{"num_hidden_layers": 9, "experts_per_token": 3, "hidden_act": "swiglu", "moe_layers": [2, 3, 4, 5, 6, 7, 8], "lr_router": 0.00196, "norm": "rmsnorm", "tie_word_embeddings": false, "max_seq_len": 1024}
Below are experts of layer 2 (counted from 0) of a mixture-of-experts language model. Rows are named router (the router's row for the expert), down (a neuron's output weights, with its number) and show model dimensions 192-223. Each number is 500 + 50 x the weight over its row's rms, rounded and kept within 0 to 999. Numbers have three digits each.
After each expert's rows: a language model's description of what the expert responds to. This comes from a sample of Wikipedia text that the model never trained on.

# expert 7
router:442457458501472436459485568474456545575448463524472471446504553437416574430532481474451450466451
down0:472553453342569527511446412543553562464392487564457509482507427609478491487465633500510466563545
down1:477534535513498321592517496492533511583534490497554500525485516483477458469554514497457546532520
down2:528437514503442507420604547539538519651449510401475437464447560548484468422495376477420472537395
It responds to: Pipe separators and spaces in sports statistics and election tables, plus words like champion, Play, Hall, Guard.

# expert 2
router:453493470471432466494538546461471554504505457550421486433550564452428564438496469487408441432436
down0:623441467493541516478515558569465555552531394507538413483564528524592511555576498447508450448514
down1:481480494531584472438501665453426496423570406457460526408575496388519523449552529467521474538402
down2:490485551497372601542481450559546461490448523451571546520486490495439452504476576423454465605465
It responds to: Commas and "and" joining clauses, possessive apostrophes, and single digits in years and tennis scores, such as 19'6'8 and 6–3, '6'–4.

# expert 50
router:460511434542481472491485562475502521570470404549402478450466560452495511323531434481523458539444
down0:512587474523462577480512508435495577479493435481530580543562482550474539491478437561575539449466
down1:546522560593524447561442475534466520465547441431450461504512453461509575475507544494520502469492
down2:560476453466485501453480518476485490441417539554504537507468451497502421588413501538508562492495
It responds to: Space tokens standing alone, mostly before numbers or after a colon or ×, such as "4 × 7.5 km" and "15mm lens".

# expert 36
router:485509478577455487387475532391313531474503455531470530460508564476481488456502471470526465568476
down0:507450530471567509520513490567531612596491497412409487474494434535476535506445478523398494520531
down1:455472498511499429569439495476536471539456516541447470523440443493501520465464545492516528513434
down2:527590592522595494534433461471559502448554570517461464530519556498495544514430521414577444464437
It responds to: Later digits of multi-digit numbers, especially in sports tables and stats, e.g. the 0 in 10,000, 30, 2003.

# expert 39
router:456546459563476519497427517451423532594500484561457430459527538462484506446423519453557463407450
down0:393549428423545565436523508497537465499402512473574419538527535535463475545492490464519528525654
down1:524459519487524462457528466489524519557456518454510402474488570544473580475452506492389515524520
down2:581469493464497595568424474439525532414392464509529455432499513431503453549528502579578484378499
It responds to: The piece ge and similar endings in charge, sergeants, badges, plus words like such, well, known, there in such as or well known.

# expert 31
router:498401476519507467433464500503465531507491477521474571431496517474465436431553479545564445582468
down0:447492419523509390511622559481498437470471466534477586494485567474447481321499470507512474410473
down1:447444576493554541529418431523454479554463589509565444479514543542450433501546512541598535648563
down2:446549469579498484485568428477466560496492487466545502529422441496556594491589468530469504562441
It responds to: Word pieces such as and, all, on, am after a starting letter inside names and words, like Sandro, Cornwall, Omotesando.

# expert 10
router:439368516442522486508468475431448532489495474560443613472624491494490568460425441506456467518442
down0:403462285544474459499490545507479487546555523533494515456537581539540553491453461404459489425577
down1:410584485522555606466482543509539430487413395532481427482512397475481442462482469474598418550506
down2:515491514504598581528491511530425533439520459515469557425522456446500476542521540429460442578398
It responds to: Leading hyphens and line breaks starting bullet items in infobox-style lists, such as "- Length:", "- Weight:", "- Coach:".

# expert 17
router:399494444471505487457505524463459530501516365491523510483537475465497484476446475422469457568487
down0:533495493482624582576491500401507561462591517439418532560514465490508506572493499501526467529460
down1:573597502592561555489516531463504423475540495466499586467545597516481555574430519511491508556575
down2:545571448632540516498560456426510585508514484530494480499457503492471498390503494561439483533565
It responds to: Period tokens ending sentences, abbreviations and initials, and decimal points, such as Washington, D.C., Winthrop W. Smith, 7.600.

# expert 40
router:433545470424500495445505577467486529434556435478447526444547520416496553391548478497418452544393
down0:523516467451391568485534462516439510566456465544571463554498482512520534535541463584553410556448
down1:486469520533540446512477514557544455465496611534522583486472567461532433597535468471493585491476
down2:588412512516404464473516421500454490474507542572569539489593506526522486540465491475464591537514
It responds to: Bare space tokens after commas, colons, pipes or periods, usually before numbers or table cells, such as ", 1984", "| |".

# expert 24
router:415481472422396465451561610487504537520509412479383509463497519492398464469512502544505431439482
down0:522508589554504448490525406534517488502448514604577445473547385495552474503479404460570453477480
down1:436528522619522503447456526548542459560440535553459474495486502576558494523389547517493573485515
down2:415487490605515472497629518476494547490447537421491545509473541458646480479472403503584536562506
It responds to: Final head nouns of institution and place names after a modifier, like Security Council, Town Hall, High School, Independent School District.

# expert 29
router:465521408567513434501497542505502512518437524487458447490494514478445552456548522485473486551433
down0:510417503364506445570504470605514513520534557478512573532541468534480529517504509492465517399524
down1:471508468351570575512524458509542518579469484483493519489568484491496547498529395563547580518473
down2:443427537579442500535575550529383527531542524417490524475483447499467496490490513432524457447402
It responds to: En dashes, slashes, colons and middle dots between numbers in sports scores, records, date ranges and coordinates, such as 1–0, 5–0–1, N/a.

# expert 54
router:448512418459512476515480558451495524481417366502449573424494492476488521379510500467504458528431
down0:501559546492545474481560546370469489473439454501578544488572519416479449552381419563497478524533
down1:484555408479453627520472528481439544484416492487459484506502476600444571460534449453523442471498
down2:504491489560567503462469638460584556472445446503531563516472507508449550480528558488423477550528
It responds to: Standalone space tokens, mostly after a preposition before a year or date, as in in 2021, until 2033, on 12 June.

# expert 33
router:469536480475448436482448544488446513506499494470512477429492578419513598453408500500576460493461
down0:417558485448438568450576446431506541395488474558537478519518561472567528376466353496543498406487
down1:479540450519375581573531603431583553513490448464540413530559453521563514467501587516461514446460
down2:555503467436453562492488592563525538595446413404606544521592532499467569485527489484441481590524
It responds to: Word pieces like op, up, ut, ot, amp, and words up, out, end, set, as in co-op, reopening, top, follow up.

# expert 3
router:465469477533457434450506542471471546516485460501451517444505555441443527433516472438455440451440
down0:456602562511479565531546537497474404457383503614454533516543480516526583468491499520583451519498
down1:516524434514556486445488554503496465535589522468496487532510399444572526553555547482453494580491
down2:532454507546516504479542441479450482460526522442481484524443522391538544425597416424475515454492
It responds to: Pipe cells and digits in sports or statistics tables, plus capitalized name beginnings like Col, Li, Miami, and occasional in/at.

# expert 55
router:469471473453481573503511539492420546479419472516438511433565496493470534445437476555468414523484
down0:507603506504499509387408418517508406438426478481528581496418540504476534499538513572445448487543
down1:410522536541448512545450535507482432453515415472473427600510441497544494474452518393460441404454
down2:455501492452539479466604458423504528568514606437465513378466466554461397430585502512469589491463
It responds to: The letter W and syllables like ow, ock, ack, ub, pp in surnames and names, such as Bellows, Barack, Fowler, Gallup.

# expert 53
router:503488491545400490483486511416458506538465435577539535456520567480369465412542507482541479476445
down0:590491515453492479581504523509469505540462576447558481507508527505479499625512475446496535489418
down1:514530562521495506505456416511511463467454485522468445461585562470502439472520427456452629501491
down2:555550416412470511452460517563521507454549465468543486531419368489563464449397444434476603551490
It responds to: Single digits 4–9, usually starting a number in table cells, scores, seasons and statistics, such as 83–11, 7–6, 1993–94.

# expert 49
router:462537477537488432513545523502369535459527453518495459422473464448409456445564540556493431555446
down0:532498509525538555468507534566417481499429426440399500394466539599549510533522479459529540499435
down1:529477502486524492496475407473574468531466504383568455406626430443458600484504514487509523497522
down2:581546505482519491455547423519527526530449539464510484534498482533448539465494567484442514580504
It responds to: Mid-word consonant pieces like t, st, th, et, ct inside words such as onset, Ontario, cartograph, Metacritic.

# expert 28
router:484512494530504388540492491467456518510492506516441441415498555415487537440496554543465454478481
down0:431447518481428532391489409481496490488452407480468534471403546391580612485535530472533455390485
down1:477592576490616545470513449589479487584507498446550658549523524464502416475509493479444471594469
down2:562536540448467468448475543480497417590502584435539461515472523541582534484491471499510489578521
It responds to: Single letters or onsets starting a word, mostly capitals like P, W, G, B, F, also sp, fl, wh after prefixes.

# expert 25
router:378541424422481500433525553469490549472462477552464592473453576431469459457479524468393474513442
down0:515534550470521555530483516460507526538473539495564496538544468489596533642479506542550545462513
down1:506465429556398520565608497547447487462483472474574608455498624512485505508469519426414556483626
down2:487483488434556520407562465444508424544583558431449495493462496478524457520492471519486551517469
It responds to: Quotation marks, em dashes, exclamation marks, daggers and asterisks in song lists, chart tables and sports results.

# expert 63
router:494516458532403467514533684487454558516507489534408443476564532419522547482506366484515476517468
down0:484448581454555446465501402530505370486550569518462524579431506502504470493569577462554550511542
down1:561467540432455424432489403549509487544543656543528457476502520449474536420530472469541600569527
down2:597496556482465530529482466502450518477437446546454353545451519471514582457434506524457486558558
It responds to: The and the, often starting a clause after a comma or period or after of, as in the district, the family.

# expert 9
router:511475495532474448421474514482432521504509495498508449452499522467489556426554521465516465500416
down0:484518456570568452474459523524365522549440518485565577588532484392392570512498456541480509522470
down1:478435433497551532456641545530550527448551475524592466474518534538567548552539421533509499489440
down2:508398535462387544503568523442468536481587517411587528530534561559527482538504436411502529537413
It responds to: Short consonant-plus-vowel pieces starting or inside words, such as ra, ro, lo, co, la in laundering, broker, triangle, cooling.

# expert 4
router:451430477540424498550506586487461539442447466527457545471519520430454499490518526455451481506477
down0:523543558514538436524477470441551581497420564608485526448443402515523468471573429523608571491415
down1:499605512499533494461435553491497460585565567553551530499507552486460478438510578494477482432472
down2:550533417507399553578565428457542475538544432506512527528479557525463420457467528501527480510368
It responds to: Capitalized content words inside titles of works and names, often after The or My, such as Life, Love, Night, Lord.

# expert 14
router:447512462509462429465507554462462561478488440531434517442515561452422558426521500451468438443442
down0:486497501477580416464494462441477434482548576423457422552538523579479475568511496510582460565529
down1:476416453557535461447478418474526471546576474454477483503600457485416447554520495533440507547548
down2:459514482562562451491513447507543512523412527455541442565497529561525346451429419504484503514457
It responds to: Word pieces inside personal names and scientific terms, such as Ra-pha-el, Mack-ic-han and Goronyosaur-us, plus some digits in table cells.

# expert 37
router:478537413592472502436604543499385557487450417556429493456522559498457458428472500448531439513455
down0:503482561545540383472575553559532546475546534464514428530548527551478474332506481468515387490440
down1:406543621458589484437426442427447527507547503602488582489600458562488492487511469518506511519555
down2:587513479451509556527544485510434523486528488566471439474583597619445494502487463528536473492520
It responds to: Later digits of multi-digit numbers in tables, such as vote totals, attendance figures, times, coordinates and ISBNs.

# expert 45
router:448473477472459426503496549444451553518482457501415491430506579449421527436513485464507450449441
down0:480493514586511466494550611540526473533517552546469588480464466605410440459512552522582601422564
down1:513563429484483474396519598474557547455447512561519570528380553493470437447508469401540435490552
down2:441453525491552639503421508498613436445509551579521549484469492490407532464503532446577456547562
It responds to: Words like as, was, by, a, the and single digits in sports tables, plus nouns like son, partner, sponsor, face, border.

# expert 18
router:482521458507461461530577538461444552446479507557481402453430491436502462423511483387467447503385
down0:448480503416526493525493462439499438398476477423425457551516531517488495419494507516447587536393
down1:531499575503526519513471496554541508404430521409579490471442477531519482522456584488487498501517
down2:438538450460361492468486442469455534495420528536594526516531463424560419540566555541419501510538
It responds to: Short consonant-vowel word pieces inside rare names and words, such as to, go, gi, mo in Phantom, Ogier, optoelectronics.

# expert 34
router:489466456400468512523506524485500539536458476641513617454513546455474545450561483442600441518443
down0:493567514483510401501417442512555368495559598496581502501515579569525489488395482459424504510487
down1:463530459513472618522421546546485398509596510485431524515518576480447511464484529579498528525428
down2:478582481543527522554498372480501520462500567482473479505484395432512511438535410523533464508408
It responds to: Word endings like os, ino, ists and plural nouns, such as Fandang-os, imp-os-sible, forces, groups, plus dashes in vote tables.

# expert 1
router:460488464503448435480503566470461550504490452521440540432485551445424587440516472467475457436434
down0:438517545417408521509574428472475532539477629491523444550439540476479558518499506567471638464502
down1:519435598467495498574443518565527597585479544467567544490569474523553469453547528450497430511467
down2:423439565530524548444499407553475556561403425459516523495495416483393397552473560510531506511504
It responds to: Digits beginning years and track-list numbers (2012, 2.), plus common words like been, as, the and possessive s.

# expert 21
router:420488456406453372485458499486449546522535440489447563476564526499476453470491521452420458493450
down0:584502539414438532505583555467537528521463547567530464528462521546585501447508483476536502516481
down1:451558460543566548522384507454542483541483497571572355427498512420436461428532490475499511494533
down2:451467553491443444504463571517504574485511511507529528468460481413480455477451493536561526533488
It responds to: Nouns for creative works and media outlets, such as film, album, book, Records, audiobook, autobiography, Journal, writer.

# expert 30
router:414473494507442512494532529489453532433436496524493496444453578493494523424512484469435456532449
down0:516471485528499571533546514592497442474556385494512456432423559439443617441463503533593522504504
down1:518426493395418479447518528563576412442459543509515584509446529489516551537525538553516515494554
down2:497559468490578451496502471464544483395410501582501498470454519495487597457531512515482555469381
It responds to: Single capital letters and Roman numerals in acronyms, model names and country codes, such as Fokker F.VIIA, (XII), AZE, VLS.

# expert 15
router:463474477494451466499477541439452541484472442529441559436522549448402522433517505463509444441445
down0:508403470447508466503505496506477430531545417573541503464565497462462539485467471513538566491493
down1:423503470465550536562501511539528506462419398521481542499511563486504491465381509511470570433353
down2:503474441389543467453451393459441530457516448452480444538487496485461476488471476446513442501504
It responds to: Word-final pieces and group nouns before of, such as -eth in teeth, -ers, -ees, members, staff, addition; also table pipes and digits.

# expert 32
router:458481482471466477459518548442465560518463451507390510427543571459436549444513474458478443445433
down0:520507466521557450467465552581423457563453438475515542419541486542515556539429536501574568506566
down1:574569510471501435525554529484473511493465444532485522477521527496538486435519462534574553465523
down2:491461572536545499525438578478472463436464452551385446519478426475507577436471494503437517554526
It responds to: The digit 5 inside years and numbers such as 19'5'5 and 202'5', plus capitalised first pieces of names and phrases like John, Among, The.

# expert 27
router:449468458529411473452579608442426525495529461580433506478496529457471483444430458569456484446454
down0:446596500468446525542527469431525556466485442534537521469504459547551516516475538508522577484462
down1:591467545466587491415590514489520499513488436545475531565477550562591476573541571487517572437559
down2:513455511453564474462518489531481560596395458468532477513547429512464580523468449558592574392481
It responds to: Headers and labels in election results and statistics tables, such as Total, Turnout, votes, party, %, population, Succeeded by.

# expert 20
router:466464458560464428493520559458464542508475463529445504432530615457457593432533478466501450483448
down0:520503588479501416424472488482515518593442542524527566523524512532487509471491409475480472512507
down1:416512553529445459539431534468503509457535406566436514488421389497474616483468493479383462493454
down2:517463593556509445567467586558466539522495566482516501460486411484551538563494532567499491521541
It responds to: Digits of years and day numbers in dates, such as 201'7', 187'4', "September '2', 199", and the space before a year after a comma.